From a checkpoint of a small mixture-of-experts model trained on Wikipedia.
Size: 8 layers, width 160, vocabulary 1634, 15.3M parameters.
Below are experts of layer 3 (counted from 0) of a mixture-of-experts language model. Rows are named router (the router's row for the expert), gate (a neuron's input weights, with its number), up (a neuron's input weights, with its number) and show model dimensions 0-159. Each number is 128 + 32 x the weight over its row's rms, rounded and kept within 0 to 255. Numbers have three digits each.
After each expert's rows: "comes after" lists some tokens at least twice as common just before its tokens as in all text. This comes from a sample of Wikipedia text that the model never trained on. Tokens count by the router's weight.

# expert 12
router:083130134120096150154144162145140064129164134119106176157121121061137183178109156156130111107114127097157171151133137114102147190102167163071161130132134131121182135123118144111108136131191131118090095090090175104177110161152165086188139152162125100114046120142135205089119122109124095119110101120148076114152135087088169129073104136065145119161166129102148072088159194163124108127159152123105150169130143087081093094079164121126145140048163114122217114134061158102135100129139128
gate0:098111104110156177168122125097126023120123121161119186189148140130079136111092118134154114147126182170089119094105161120120119116146116181115145151102142130137143099101095102149146102106142122144115103134155186106124091149104150117255079137112105128099149119135156078075096108084140086183181076111118134137120134099119135122072150111171191176155118105113142141167083202135133153139182120068115176099134159118088155067102137148163121129127147153136203084134091160118133174093117149
up0:152106118112125118133202144132115179056135108082167082084095141112105122176149131171169157112150101066106106117159123162113134110162075094158138132165126132134063158122146103100126149145070116092134171106130111170127161096130145143010139149142129079127094080107093144173145087187130165104159187112132149152163107206109103107165127142075110061110114196119113140107188113151154130075112135172131098103175122123139102190137112135108122103137096122144146084126180100143153075124127081
comes after: " the", " a", " and", " to", " The", "ic"

# expert 45
router:132179148138085189148113122132125128123117127142125082108155090117076142145150154137152074074104097085175118124085116123121067103116108171109146147101153167101166142124091151167174127077122184139156141194139162109171130124067156076182142138106096087139114197138079138159186105151097126156120064066109092056154102113077118103122159121139054113132148124170079088152174133142173140139158171175124122154093103091094081118113133107135136089085156163106197129143130093152082118101146080
gate0:149115145148139075118050144136144130120138141102122153111101228148115146135146201163154151149129062058149157169087114111113099081148170109180154124075100200132210134158134121053194122111140111109151115137129151149110167082162101123068148158134168110116162133092122177125122163072087106180098101126141104121132101108102156123135117102134140155128153116207123102158132157142131123149103134095125120103091150119118102152086154077149207141099122107107096127121156114102124173142223145
up0:170142104068076129114136113121066102083095118135108090088175137155094126163147105078098133135109063163125105060200157149143111057154115149147091062130149088155110112161113157082131140192128221135123078121156122101114112108131156147129075106131151107126136126090136169110147145130128127095055132124133143132125124173167072152155140155090179138091118125172106116160159115175070140135101083141107125142133132100185201138098104139101139061081101120112111188158071084113147172114123116
comes after: "\n", " |\n", ")\n", "\n\n", ".\n\n", ")"

# expert 59
router:131126078168076176096131086198131119134159147131088113106175136083132152126141124143162122093122137139167130118057166157083148109105105158064204117161126131059132180113108149149159076095183174138148152139146110110153154160128129097103149111106136106085118133126134177076095087084117199148144100105114050058152126070076142082105140085128140116142135190140109067148151108139170116146127134099070144086155168146103128086107109152162120207107127090095187127143117133097103161097124131
gate0:159080181141113130105107115135132170111093145141156137084069128099099145168150172140119138156098119111166103062113158087144094091106117088115151134149085146102161165149091076090109176141143100116087135138185036138101102093179073131118168141107104107108176129194121155076149134072221159141120163121089125128149085083079125138171099100137088124094075097130086139166163094130111100172137164157145111133125139103119155090095140124073125178134192141092084137165132144153114098079148073
up0:174198134105069137158130187080124155154108155152168173167136122108143203103102117106119142158125142098103097111118120166139149123158118135157147128188137120128101135070095152125125165153125169133149090145149179125124084079120138155128032086200161132095136143093143182176158070154081136134080150108158107130071125131096107178117175137163160094186114077141070119165117132138103144104112143112088134156198123120103124111123121192118072113158119109098143113153077116146140147178057183
comes after: " |", "-", " (", ".", ":", ","

# expert 79
router:129182138161107135147112116140112082111157058170092138093170141113148121115159110101107117098167083162135164126133116131092153167092103156083162165112125149132154112105122150122134108077119169184176086127114117126161084131139147072194113155140129118084067107152113135123151112107074152106082082081088102145171124105144135099121147095094147035109112139151118078152135158222070111138108198176116122157095201062134098116101101085111117148078148188073137176107120121074113111122129123
gate1:124146122116102127141146155105133144166163066206148183114101140130109130087092080080131146135151081184170133141166134179097152146115089144142123125071036171164168144159148144141161158095129141151136149126105064128156087173151152086095103115158112101129160135083089160134167071119077137199119158070154134107140086151169130133119130147095125134135154170086080152101137113178158125095165116119158126169083175102053125183105128091136123150118109144109123069153153206101118070108098104
up1:111152165132133122073122091147125141135207148125106145140106187097085151114158143034175118143165129154145111128123109158130174137106166171171140132084164117124126055106145170152123097122094126164114074122157125127152183125145120218097073094229097167081238151071096109148149151129092110114145117157145152084100100125147151189158146149190119133156165137098110153135138136053101164155135110098103107093135149110108111103106107120106084113121101093099117112125110104119120149131163162
comes after: ",", ".", " that", " and", " of", " in"

# expert 38
router:045135141140089117122119173112122093087119121134117136165165129120126179143150142127124133110117077113198121049134118124079147150070118133090137155107146138117145145087069120145113108124139175169126151181106130106080130199093152128122105152141147115098052132114145170109168113131120170125138096104186117115158176097142102114094124110107139139179117115176144080173185110157101056153134141166104152162089197111092147140093147145096149113042214194077154116126089126095100085119096164
gate0:156097104126081111132189123111135089100103156147085189178173105152084088124160133161105132108145135137151188102189159179154157093099087135156140123123108149167104240091159184135155110092174125166162130140165149148129136139095153136137202109129113103100081114131089108113166137093117075155132106089134117093153101173113158077163115140169141176138080113151155112175122119168058117096126107123069133171108110124099137199087133103099176132089106165098199131187112117117102140153136144
up0:094117124112178149140165135151113093060074145105159144185205158146135086035097135146104145134109112177077152125139151097103104174157135157121119119127142134156117084125160158113103103222134158082178150122083141108132104111149151118143116175141081115101187156137188130124084135171170148134150147146133138119097089133166094139146140142126113104152139199079078172082096114115173198107119142128141124104121182161169149149097123127101160134155133150142046122177111079087136176094152185
comes after: ",", " a", " to", " b", " and", " the"

# expert 33
router:120158099151110147159125161164130154071116083159072135124165088114171174105131114121094106124153083144147176136087103158102138152108115138125155146138138174116118107075106177146106120147148161116136109141136141080071122166092180111135095149122088091077075115106062141110114105129152206131113052078132077121152102112147190140098153107089124053097140092100126085129193202198111087160122138156142069183099167099107101108124116197091107117104144133080128134164090077128089133144116149
gate1:137065097163065104113095158193113138210083048185087201112137103151180141099086109129126087143146070145143105159136123116140150106106101146112117141118114163117154177060090152143129159164151148100177172107068129087125133118094153144126117090127089102135095110104081103141139114157090162145139162095156095085132128154103190086112132116118166109173126144154163107115158129080096163109104071124086134140111145123152210177165115173064151102117128179162130106143090106102084121133092144
up1:042138168116142129146144066132149145134093161153170122105115121136048114180158135081146160092106117111079147077186126154171071167109156123179103118094157144143132152125139122148120092085109145126114155151096139136086102079172139175096098131140117072127123134053130163197097207095138120123152101132112182123121100144100149118171109176119116064108194159132162183091101158102173147151172167127107188119152112151084083092156141166120078070162173106138127110125151140128084134138157126
comes after: ",", " A", " in", " and", " In", " was"

# expert 51
router:105109131101045134145127152163114124097148066161116106173193121105101125177103112173097103073136066152124158115086077174128058155099117111082143113149140211137150108089149088092121084139149132148117099123110151139072160108090125121140102180109139121108074152144125117120152164145124117137140092107073141106206190103088138080106114107147106074099118109156123113065188128194142100121085163111135171134087178152078157059126132159127124144073106168102122131156113139060137130108130146
gate1:141138117130126147086097170200140134062200105144126106166137136040124101107129136143061110114152121122150165104102122156127152185099125151149059106127151173103169115113141169155142116128143066158170142085155069095158168100117153172116069133115141137053171144113108136093137113097113096132120136131168165144167198084218117101116111139202059112113156112132079112111150150126154145138146127124126164183136151124143181095091096101103171174131117118070115137180151149127097109164162148
up1:108130170099182172224161104144157071183086088125168109138162153126162108085139104163132112119168167132118100096106125109134136099116066155147183103157073150119200127119187182114113150144085145138103148138095105179102124072104150098161097162181128132097146136119105143128141147078106109081111092157171101127144109180133109113147128132157139128163158091111179162096135129118198112132120126120079100099165153144187092079140177093170152118134111078141180152141105215149165092130115076
comes after: " ", "l", ".", "ou", "r", "c"

# expert 47
router:114187111142088151107096127120162087130131080162080104174138091076105181105181171084176144161134168114127125068103120128117168144095114163079159141174177117103123158049145098147117137158108137162122084214128186081128113149185159105154069143125130112094077156096116160068156111082077132123100109100139123093157165065100122131093105086155127122143155174138146092134145157141075089169141137142153180133077149120092085088150128132138168122086135160102130096155127086073105096088125152
gate0:137169065167069123123115142094162154104154095135127130125127117111094193118125153077115129201202076155127046083075125109079183143124156157104148136151169178118135071072161148050070108127126153154108128108135074119128119111112109064097170136079079122139107144134107114154189101130119173132057113144183093116084112133118116118097115071125148117018133168128138121108108161155134107137127164106141143191101145148101113117123143117112143111127081109125161092111125127122101135113174167
up0:121093154097111110112131167154115104134112163130100118100102141104108022096175109151059129075144133110123155129080129129114032117157145119130112165135145149122141124208122210141108096138131093137168121036158136134131098169143144136150114134180100111145149140080092102080086121141151092125190109143072151128142069146194112170177198152097150103146134078157117139142094139075082146132151102168144126102134100045186137135134131114093121167127137106131095151102111107087132098163093116
comes after: " the", " a", " an", " is", " The", "'s"

# expert 125
router:117158145201055166180124082170165068119090134176150078147198147127082160139139122129119116119118103120154150118077072108118124139084150118120131162151141106086186158158125131169138092112157121155140132172133154112126113132117192144156120133143177098116123156131122133126198130100140157149148120033160119111151143069037128078093142124140111088122071126193100067117093167142121128175152190114132152146119117108129115132072192156105120152106133120082178124161123140122166120081063110
gate0:163147154202104116127121147125095055118092189137127124124135111148153104079137137125119154203086155091122131127117111175075189205131145110094100190121146109177126128170062153153069154130087122129163169093146124146078118155081139153132131122160120120120149160119112116134126195096162194106123136116103127155152098066148145109085097127144127167136085190085151140106141147132111107132124111204150085170079131149126153135124121187117047110178136159108203135123109190081136154154146113
up0:115087100064161091103116170090118200107189055122118143144114097092105165115121119101108115109136143123133082199163100139164104143169077176154149075181163143118142116090144098062157120190155102094102084142148115134093146142162089134078098133105169169165073094099110081110102059094099140140113081177128104156129121197181130115155140170105166080118154136125158110128119097107133164141158122099092143078106138145132137135147115096089157102098129116163029110095158126154097156115103151
comes after: " |\n", ".\n\n", ")", "%", "0", "s"

# expert 8
router:130175080222109089102147172154122113112146119140092127124151108106065138125160181153086135079126149157158113073094141141110172135105173131060196093142124121106129138100087184125111125122154166176099134135120138094150141171108138124142133145166155130078097160159090176155121098097148132150160088129104120098171180056135171104089129132155114147128106147114055037115156155174153090195123103115132127122092087107088108062115143150129175140133168109117153123127073101089127133111067066
gate0:207138127099161131079147137180103115114122142133169077082126121096139188142160180163148136109127121117199090100180127106116133158129174125101137071139139104101107161086083085134153029106170087125142148125099097121141160072129127124120191181116137083096088158134109136140139066092155144160183133139134072134110187118149155114133101102171182113119104170149082082170145139131154154132149120173143142094102115105092078126151106140070211111066148140122089149170132112138108086142153078
up0:163082073116065097109128142137098154077168182133115113114112126072114101112142132193157117156182136137171128103162138125086148144129151112125082092159135130138078150122107122083135155156168124109147129126123175121119125118109093166131176161167149076121121166125106109107172141052139127155179133253129132103149162123157142089075073136105091147091081139172119137133163115184145094112056159165152152135096041111084140158153060149127141145059113155161129092120075127111118120096144132
comes after: ",", " of", " the", " S", ":", "-"

# expert 48
router:123111145135143104207128100128110150159159071168081098124159163141115177144144129070129137102139104170179125118081138218118093128076163131105206083172126179103115150071130170138133073113110165104125085150085191102131118121119126116165151142163163133048081175146128152106132099149116116128151128096106074116144152082083151111169130137177103072161109161172078067114150150125135113147102133098129126099073110141052141071140159103112166125107102143106118138185105127094103119071105130
gate0:068145138107150147174127122074115147090144101184059163076148170167133077134145091148104072155193090172181161102097157140106168145088133142157087086173181175120157071082096155116073130156119139085091082120155195117096101134123108096119093114090115147106124150111132115138158140116115144141095155089126108116195154128152081104147127162179121089136117154117135114127105102174083150151145100122108133092123054096089108063159106107109142206125076127144142099153112164069140108102141078
up0:119140182145157154059158082153118111162111110106177138117064072137147116119101139165128172137155163084105144189169114143141121160163113074144066179056085125168132151178098070095189157147051096127136137148097091185172169109143118125103086139172120123149132077080126124134161159140115112133161111156095109175104092094138095115101172140084147101102097119127121176129114160104140140125131159173187174137113128107175129192112173104120141109120137107118109208138123133211133088136102146
comes after: " G", "9", " O", " E", " I", " D"

# expert 95
router:081156080163067142110144106113170130100175083157129129085165164136084154136187141163138141064116073136116146081056129139127079150061159121085171110097178206084147137061130135144116115133134145090098118145076114080144097080103167124176137117163096125123139124114099142059135111176141104186116113142103077123135101075124095120137174142119117101130173147150103031157137134177129064132115107124147160153140133120054128115128107098113170120097171121091132147155097092122074140119112112
gate0:128143083125122120108100173101149149127191161134102086147166148178136148110121148129112207107066067113168114112074116113135177146114152164131088102196131183135112153139112182157086092118129202120117179078047210148145141139137160156143114149134155169100158108142133173104080076148142152168095130099136076133108119100114114107074117136177134140087148134168079104121118172170134113159156135175094043143131110151055149102161119116137143129138133126163102098093119136113116184122075169
up0:200064174102114102144113089220078121114059116113168137107105073065106154124125129156183115139187168099099160116146190121154081124155088108182147179105161126120135072136098153110139132134135083140150123187152134149102131173137106142185142096134126133079088155152130143113152141099109086134133163164117128114173109143129134120119138143078121133176134142088153149162093041117116137082116116089119146102139107050213153098082104123165090132153125173147147170156131155140101104117165079
comes after: " N", " J", " |", " D", " Y", " No"

# expert 124
router:128160077160111135131117186119119116078124095132148109168213142104153147136100158172164157096171091136163161062146081149103153172092099124112128110124136082099141105088086187098151107123104162142091159193140216101128094104105146086091123139149139139070116133090130155109171141093134132130165133092166105095145122107120189107117172095151092142140179152142115119131152140175103134169125195128100082133165194094038088133123166164128185122073163108073109119170105137131087138095130152
gate3:094167115121050139170107132129078090135119137099146068120139116138111175153175096129123086092092175148119153136079139125098133102128121095175168123152098127183096151086165135121102174145121150107116161102096148072089165068121096154114142205102178062141076113144154101121117136187090118106176113057083136083133150116129190106147079125164060098104124067118108115166158142164107147133159091096150047154158121131117129117082105107190102101159144163099075142155119148105111121120178125
up3:162182199096171081107162076167093097117123092100162145135173193053141081143086157153117158151140125139109187157124114086133145166157080115127124133047157137125127130133076096141122148149150088105139117111161067129163155153108093113145130127117137119181108180175124182162113118108160076105122175155138125185120174096172115109142087141114145107150118101097076157114103103152181146107144070143156161134100071099139135146129122129143166106107213119065112141159088150122148091111209101
comes after: " B", " b", " H", " C", "b", " c"

# expert 123
router:092115081130110172089066141124136102091158107211072125105138155095091148154126134140124128148093108102142089105100123155146149156124169154063129161146169175098090140072110158129149101121125164110076070180144179094112084098089116112137113129112137088112075140087139222133110093092083153178090087136148091079153117036093159084093140131142126130163136126189103110111173171140110143136148194112134108141104146094113112108152133160139149181115110137106129064190114129092125106067149115
gate1:128174099159165116140123088117084126152112085234137123098136180088163130123164134087118137161148143122118142142113132176128161153097134120128135177112122065100142151151009109154146161086169088084085050105158127145159131179126175060127157117128189117106084082110120148133130129121120082146107151114160134139095119108088102094181168124138110129160124134116143134144139119231126133131109096156166117156106189137124126112119080110071141154104106114134179060122181120142138075114087159
up1:127099116126074132154130176108183087125149128092149140138147106101138144120086130159211113089177104170125089112113110127076118144082131144156099114158131221107111087116205167057153117161059154140125126156167113111185135078141129174117091201100046163153181159147173080133089134105120180130143142098105113144194104127146172171109125125136123140097101138118151088118127156119116173157138156091112140116134076106117090085137181157123100119111120138153117185211112134097105145112165134
comes after: " ", "2", "1", " (", "3", "4"

# expert 56
router:110182143142097101135165122125109097141179148132097133122191108077104166160133155147119149085106100145157127142131143133117140127089150115061175094106124131128071107030138108197130145105146167161090146142098130108131114153158212110158086137128160082115067170137131175126138093084090125116101124102119125104136147085079170106062099165174165134131136096129153081106179173162111136129184138093150157091125159104093049126043171123155112159074174113116160079118103142105168088138114109
gate0:112176081095171117052070106109087083123149138138140144133190129203104049140106134129152105046133159170109132128150161165073139132081121124131149113096101091132063141095119106132125104173140152126098082149097179113145124065153129096131148139101168079191121144168124130111170085120137105148163156100155143118142098151095134092151180202090130120128094115091093146147121133143162137115174098095099121117175155147081105128048063125131137148104142110117129064075139104099153102112114194
up0:120118120154123147074111141166103151117158106096133091084073097132136192165116128173161158134129096091137131136135143073132124142167094123132083061130123082180089080147077083169171131187115084085169137099129105166188131083129121174125140131106143132125186192112157157186193169109141087066116115168098098159148125097121168089163102080130070131117130166138122124170103090126104178136125144093091153129111092148132201073128195103099156138122139178121166140147149175170132157122176110
comes after: " the", " a", " and", " to", " was", " of"

# expert 11
router:100148101133080123157095148163144137107102103139156139086206079092109146111149099132126144121141171147131052150047135130120114146039119197099121107112114159113147133066103208148136173102222194168084127152113142103121096174112106100135124124180134092107108119154123134084148112145116133157143110126134146103186151092126167109024122124129060162132108153119107097119169147128150095126141160133088131164122160097075110069089139142162169120111150119087163119141091096077091134113149127
gate0:129182128066103161092185138157133119099093110131167123062187062078123168118138116075094164152106197112128088166160135110169123086178138127138149144167085122063126181131172153157145145102192127149102149131082151116134197145164143093161119138115124160144074125126077134141148157115117082119122164107162106126125104118117122143013126112095153161164130166074136153122124120159128093121139131121168156173147144120107163117107116098095138116041165057145128106103088092069114126107125091
up0:130095143208101135150133123082135141143082163140090080160032204187082106130143123153184141058103129164122140101149092122087102096134106145111099131110139120125148153146155138105093109149076114120211110102160114139188086100131115189110109142184105110115163171102146172122068085167112115173114085146121143157137206170165117098158163115141066120138115089132072106120118107121164115152054137102146103129121139132135160099124204109136171147164104118120141145100125134189158137167100121
comes after: ",", "-", " and", " in", ":", " of"

# expert 98
router:134153092189095182154124120156139117056158070104143128175127186103143125142120128158162119144182083154157137113109172134131097121133155180081168097108160154118158154116106121124157107086190147176159097152090094139133121135166162104167140127109122130096048156146092162109139121085128137164129131151080100052161117111090195128120155134130145136107146158158137092146176083151150142150120113155085114148140167154064163090046164126106146140091136091059136096185077083064075123108086140
gate0:111108106139123116184095136115136147139122111150151090166143137089149073104111140064097150118110124132097130135126159097113194151105121130143123092159162138177162129161136147136061171102183115126117131107122135135079095159162157113201126122075112106163130172119158169125130142072144059066115111086144137185128097098109061147104128083075118127108113113124121141158153134143102118060088172138097125212144157155089095176162128083120118118201215171110134093117106209114168153168089094
up0:212158121100154154058146159083186113158132147095152106101093151111161138136146074177142139145138140084150135140164050117130120083149129148115123207107116082095104090148062129119135072166113130126111137103151153097143107150089153148085157154170130100118157129114130136153096087119119152181145140139133142147110184128120147073156137146122091110150171162109123124083139105125142161174131114117158089049077142048121154111131159139059156172130083104111162133047138122127143103077207179
comes after: " |", ":", " (", "-", ".", "|"

# expert 35
router:125152098175095122107151147190165095110133102151094141099189160123114132143155094096113121026165076173158185101064088136102140184079098139107139133084143119110140101134175154103118072122089152155172124110152117100176067094127106104164116154137179115113069111110144153092153121136093171119056085089101094106104100110121140128141152100108139058126092126153135049119123138172118105142169199174135133164087161107140098108106128118127143163092137159069145175112088121069117106116096124
gate0:137166106185128113143133155131135127146107172191157135196097198125052148158123126170089171086130112122143126117125087071104144092141163104153088139109117088094201098140071088116117115097102178094152152136057058147118126096126113100105096132111131184195132178116135143107122105132134091054124105109056120170123121132120137115121121108130105163083148165104092166121102158154144176145126127110132069140110174147135099166134179069100163156101171174211124135125105114119151092076100115
up0:114134112103089097053135127118128157136152088071109127093164116173219098127105154149167141199131115121128088127105152146069103140111120092153138128130176103110066108149132147138089122166145086155105087075121146117132111060115142142074161168139096086088163069115136079125085105150179159136161140128134132159145096140124171051095133146110134138160095119077151109124126150124159117149165093107121158122106114168095177070120087147144105114138056137074219091171161178105163163113171154
comes after: ",", ".", "s", " that", " where", " wh"

# expert 78
router:075111117167163130145103146158100101121165089163131138151170165126123085148137036186117133107178139146179140103130067182044139156029156133108170138127115129117100114081155113186110095161123171162129071145088149131151139125103116080157104183136133048146120107073147147147136118136142144161103142107112127097191184107072157088139131160067100125143147097154075125133119160140128153160121147138181124179123144109092122100115123167146199157122124138167138104103077143159129118065107141
gate0:125120144167126128120145148172110113138091122128095148164113111189120164098169086143098106216144088153132146127141108060095135106099154098107146149058084125120122111065157146206080144110139111143129080213137162128105134114131160145100133114158175060157137168103177198114125167167090141094072089175140106097124116089108093129087123132134170162160054137204117174148097110155080135139136127087152066141118101159124147138126081182160124105155147140169112126087117112144100114120087176
up0:130089138151150183116071148110154172123096161128201124132103150117131120105127120108106108084148124144080104106067185143161144137089097086101099190147090107082201162150122134196183169122144155123092146079141101180057111147167106125154088163096138158142141110114085101097126160101099092088138090132079135058166089111129126100107128136155086101157140202125194172083165119179108141117154158156125118133151110129146076120153161100103158132105122176145168181167124159153141161179151081
comes after: "b", "l", "ra", "u", "o", "a"

# expert 114
router:111145153161119156110158141234129094117141127178104110120148175107115119146111126155129119068118144122168111107076146176128168140089096104106175148112179179102174175141104155167107104133175119185120137140117115124144128151137156115169126124132156130033113098136163199125106118048174129162094105085113125084189160090131164082083114110138131143156172160148060075078140136167110087166130120135107115140104136065099118147115102146130155176128114115118149090146038090116126184106081102
gate0:132098149125138167124121115209103115126128090175108095089117140094146139165065187166146126107075101087118126080140111160125159138129140142173141189108112168104147221129141101141125101095131115112067100103126161149120089103116135162151118118084133188104137146140077117128126135085197126178128145053164140101131097112172143137128157106099186116072140172116097211045137180116124094133164115107061101139109100074147151116069162203117121132155148176127139089159152138134111155126137126
up0:127071127132140137118144142205190122166135108124139134046090121155098110141049078179131117176054131126139108139120084134121149117132095137162149133148082148095152185111139112177057122115132097095121120103146122157117084074126169150169138075099143102104155107120089106129134183106164132122092152096126119124164119151184172166157144140095135150150153172098064216108151165121114124143156176097097096110135109100102166157035150164085094122122119156154124059125100141089134099147082150
comes after: "-", ",", " (", ".", "==", "|"

# expert 120
router:145154128137088159129160073171136101112178121129127101139169112092125091159153170097133078047131117151148112063092060162120114145088118154043137139158153117084127111100128139135135041118186163146165133147109150101108129148102163074162152132120174120108117119169123147100150109107130166110150134068108076082153167080056118156085097142107113145152116111183109080119167119134092116189115140162113120175118127077109136087095132065128165169090127104081200121135061091129162138116153105
gate1:187163198144129145144081104120105115137122096161099107151167082107117190160129129094139133143146123157163084139110121152143156160096167092148166137140177154132128115149061114110149162127148155109102178081148147139062088145137154057139132164155103155172132102146085127155117089082126096103097065119120109130142097183109190115053108107110192110143094092122082196104128145147178127199169133173110074155137119127163193140176127081095109112141133082118160145121137103122179139167059099
up1:205197226149114153128130092145105094115137157157132106177159099119146148107126113058131137132143126124158071149136075140141138129123137145149144123137169141159106111104104100152110143137112150077136177121147145111094081152123189067111144104141138145182124071203143136135096109030081110099110110119126134103166116149068113120067104108122174125120093121120074163084119138140148127194172105171064095197109084155123183134135080109130101169134097108126174108137144115100181172111101111
comes after: " |\n", "\n", ".\n\n", "\n\n", ")\n", "|"

# expert 75
router:092155105158127158091099159172154112164081104153118118178128080081103166140159134171184094154140180151163104102097094133100100151137100127117170146124138151029144154078112152178134089150087191137122072157115158113165093153120160074153137131187192108113125127160135134090125116077152071175087136089128114093152138055115127103070137104144136149135158143167096100143106130159071086158146133190136141120088187065104143137162130170116159168084166162129101084132105138074142146133111107
gate0:163110074131151098149088131117135161165089104176121141136129127149009105160111131148141138127114168138131036117155094120086149108158119111091122183133169149124152198129161094084117149130164134078125084149175149100103095117118203127113124191178148098063126151184107127141148133134185160164101168120133151151164148105103140094097165100082146156153168103113178119109151169145138089169096125085137035176127101127060144118079119169095097135131148091159145124112145110103163143156112145
up0:168151160118146106139129138114094151118127147172070188109184078160164082170096121102061127126119131122135138102144175139106135133179144094154180134166159176138197169123147105089121140156144162151063177129118130158110154195126171128088124109135154124071081153080124147120174155113162109130066147075077114168123133135140127113102086144156167122125140126155129119145099134161093103120121131136142112092122120062110088163190081094096096079178175133042105164135120153216132094155081106
comes after: " |", "|", ",", ":", "-", " the"

# expert 127
router:119184105153107147108053123128147161108148119205099112097096124129062152117210171127170169121124078150140123109103125115116123139082168151086122154148130156033113180096113131134170113082129160143133108174092157092103114120138132131139148157158166115094112145161093174144098091103141161114104096082119066109111091059076135155124162129087171096164137124202105112093158150121131052110173184125139135155112169101088091128072153142118173183088136166100130139129143135153090064116135140
gate2:173121109217041118100083111127142167191134129126097107102091065114078099159134094142120167112062130122149121167137165134133147118108111138156119126120122157093171129121149072143126090116145126146083119128092104105165132100121144144160144213130140100129119121107102137111134163133192131124146133093132113127153099151115118116078195116075106186130122145202142129108101111163146090120139144155133116106113080082162124075064167139161118163037183144162162105124145140149175023158160149
up2:128116164173109145166053055087103160148168119095117117080080083179084095183188159076173135074136163162153145124106141142135169139072113103178119118094099116140096141139106070111157160123146111150085081155124177106135132136115145099097141148171158099086057130116112117122127161127141136172138149100120100141127089095127137135115143078156096125105130177178144098098108086116113125078147068175137096080145068094141139069125119131177125082120120099122149144178124130189172034121157107
comes after: "1", " ", "2", " |", "3", "4"

# expert 5
router:109188094134115120145074141126117094049111112147137127157197139087143184097120148133117170079146113190159149059083134138093149133140143158154197117148154175104116112161131185127133123096181175092092108174126164097173114189100155124127126187163171090129153163099161138095167088115134113151084066104115078099155169111079159098145176156106133127134136140116127076096134129161090121195132139101095103151138130116076068090077103117115195126122187132113120143126123151128104156074089101
gate3:167103121151160144142062092096154154126141133160108139153165092120082144076105123187224126102160145101179188082098107128105114163135137118105159118194213163168099138112122153108170092156119120162118091139133085087168149173063106116113128127187170185134180115161113114086180194101139112137068051138135154086125107145128098140118103089139084110109097091143129082147126127153088098138162115127124132112109175123146128119114164097099146143076126131098116167078129153097156194078130121
up3:110152103155175142144074052075175155180119177148120121086113202177074143124161142176187112158140101121120153160105107119144139121162125129089148135107160174157107191093060137140146138108160128113112095119142125132148135116084094185114157167176148190139142138127130178121123083238156129125111151174127111068101098099106140155149121150181164105138059172169091145153078118152156122117182100162128128176129109077133141121127151119086090088125128151101175147100149135123138149063140147
comes after: " C", " H", " K", " F", " c", " T"

# expert 63
router:070106093147146157172093127123099116134131091146087125107154136109088097120122112127124150063093109209154123103085084166128145201097144178046134141147166164114138139123152131144146121101122113122116122185095119083133089103115153099140151138108165135075086146090130158130096133097088153156102078120136077102130151036108194104124134125134120143198134145142051099098134210138136123175161206158148105129110091084088080118100128129076172150110133144148139072130090078118159094092124106
gate2:075120100114158163153164159172102159196088139178147099127157146092089085123120116114121117094110105082144131096184139137102110157077125105140155084121129097116124159141181122116123111081119146089079159107091186116131150067143162101207128143096132136132166134156105184170118199104089111144131105110139153125159123161105125133097143054123109142131185117138053108092094181080154092129094099122152120118101113100076112182110181095089190113103157069117125105161151109181201090092106095
up2:151152167123154145103139106125115150115145076112130171145125119135154114131109127110066104147153131127123138158062157117076105106137091158106130177106163135119138075110080201109185162160112096125117082149178034169149109186136106097090088123137172148181102100096142089075185110173173182119108155123127104084085128092141140121116115200097115162086119095126136154171153151164139151100140222134109168112042157140133121107151127115153121143094073139140152165064104154123060132137154127
comes after: "1", "2", "0", "9", "8", "3"

# expert 15
router:072140137128053131164168083128126121104179105155075080103151092108140125115148153141097115147111109139166191170055078109082111172113118132107178146087132126073116124152113111151114143142099101208098070142115139076152098172120171108209073124108148108129082136126130162094121109085122120126070054094124070124135105081115159113116141079141143132125134192098120086154101134116097071152172162125174118141149131088055085067109116119114210142136118149116138112134110102132105152157134139
gate1:075143180185167123140139115186049185153104073145105114188110152117120120148151183125071143093112160124091125217135062126073105112121105166087168191078118144121092126147127089164143155126129086145045126111164169131157111127054113093148112148116133082136089138127111125143125156134143134098090108124172076108133133124137166097075159105099142155145191099105114113143146138056170115109153103132122099138143140065119136105153137108065127136172159125129159130149122153123091072103193157
up1:145161102211118124134172148095134141134113082079084113120166156174112133111193137076122175135111130135137148132149116109166124147122183173158149119075124117143132098095092133091187067150131127196104109152060200131153116141076145133119159105120147103131150152113156097165088167172097132110116081116136091097167113142143133086100151125184151152170140102162236137158177090149100154155132129124176123079210163127051119135150167102171126114173108160137123136119180103148092144138136098
comes after: "0", "9", "1", "8", " The", " count"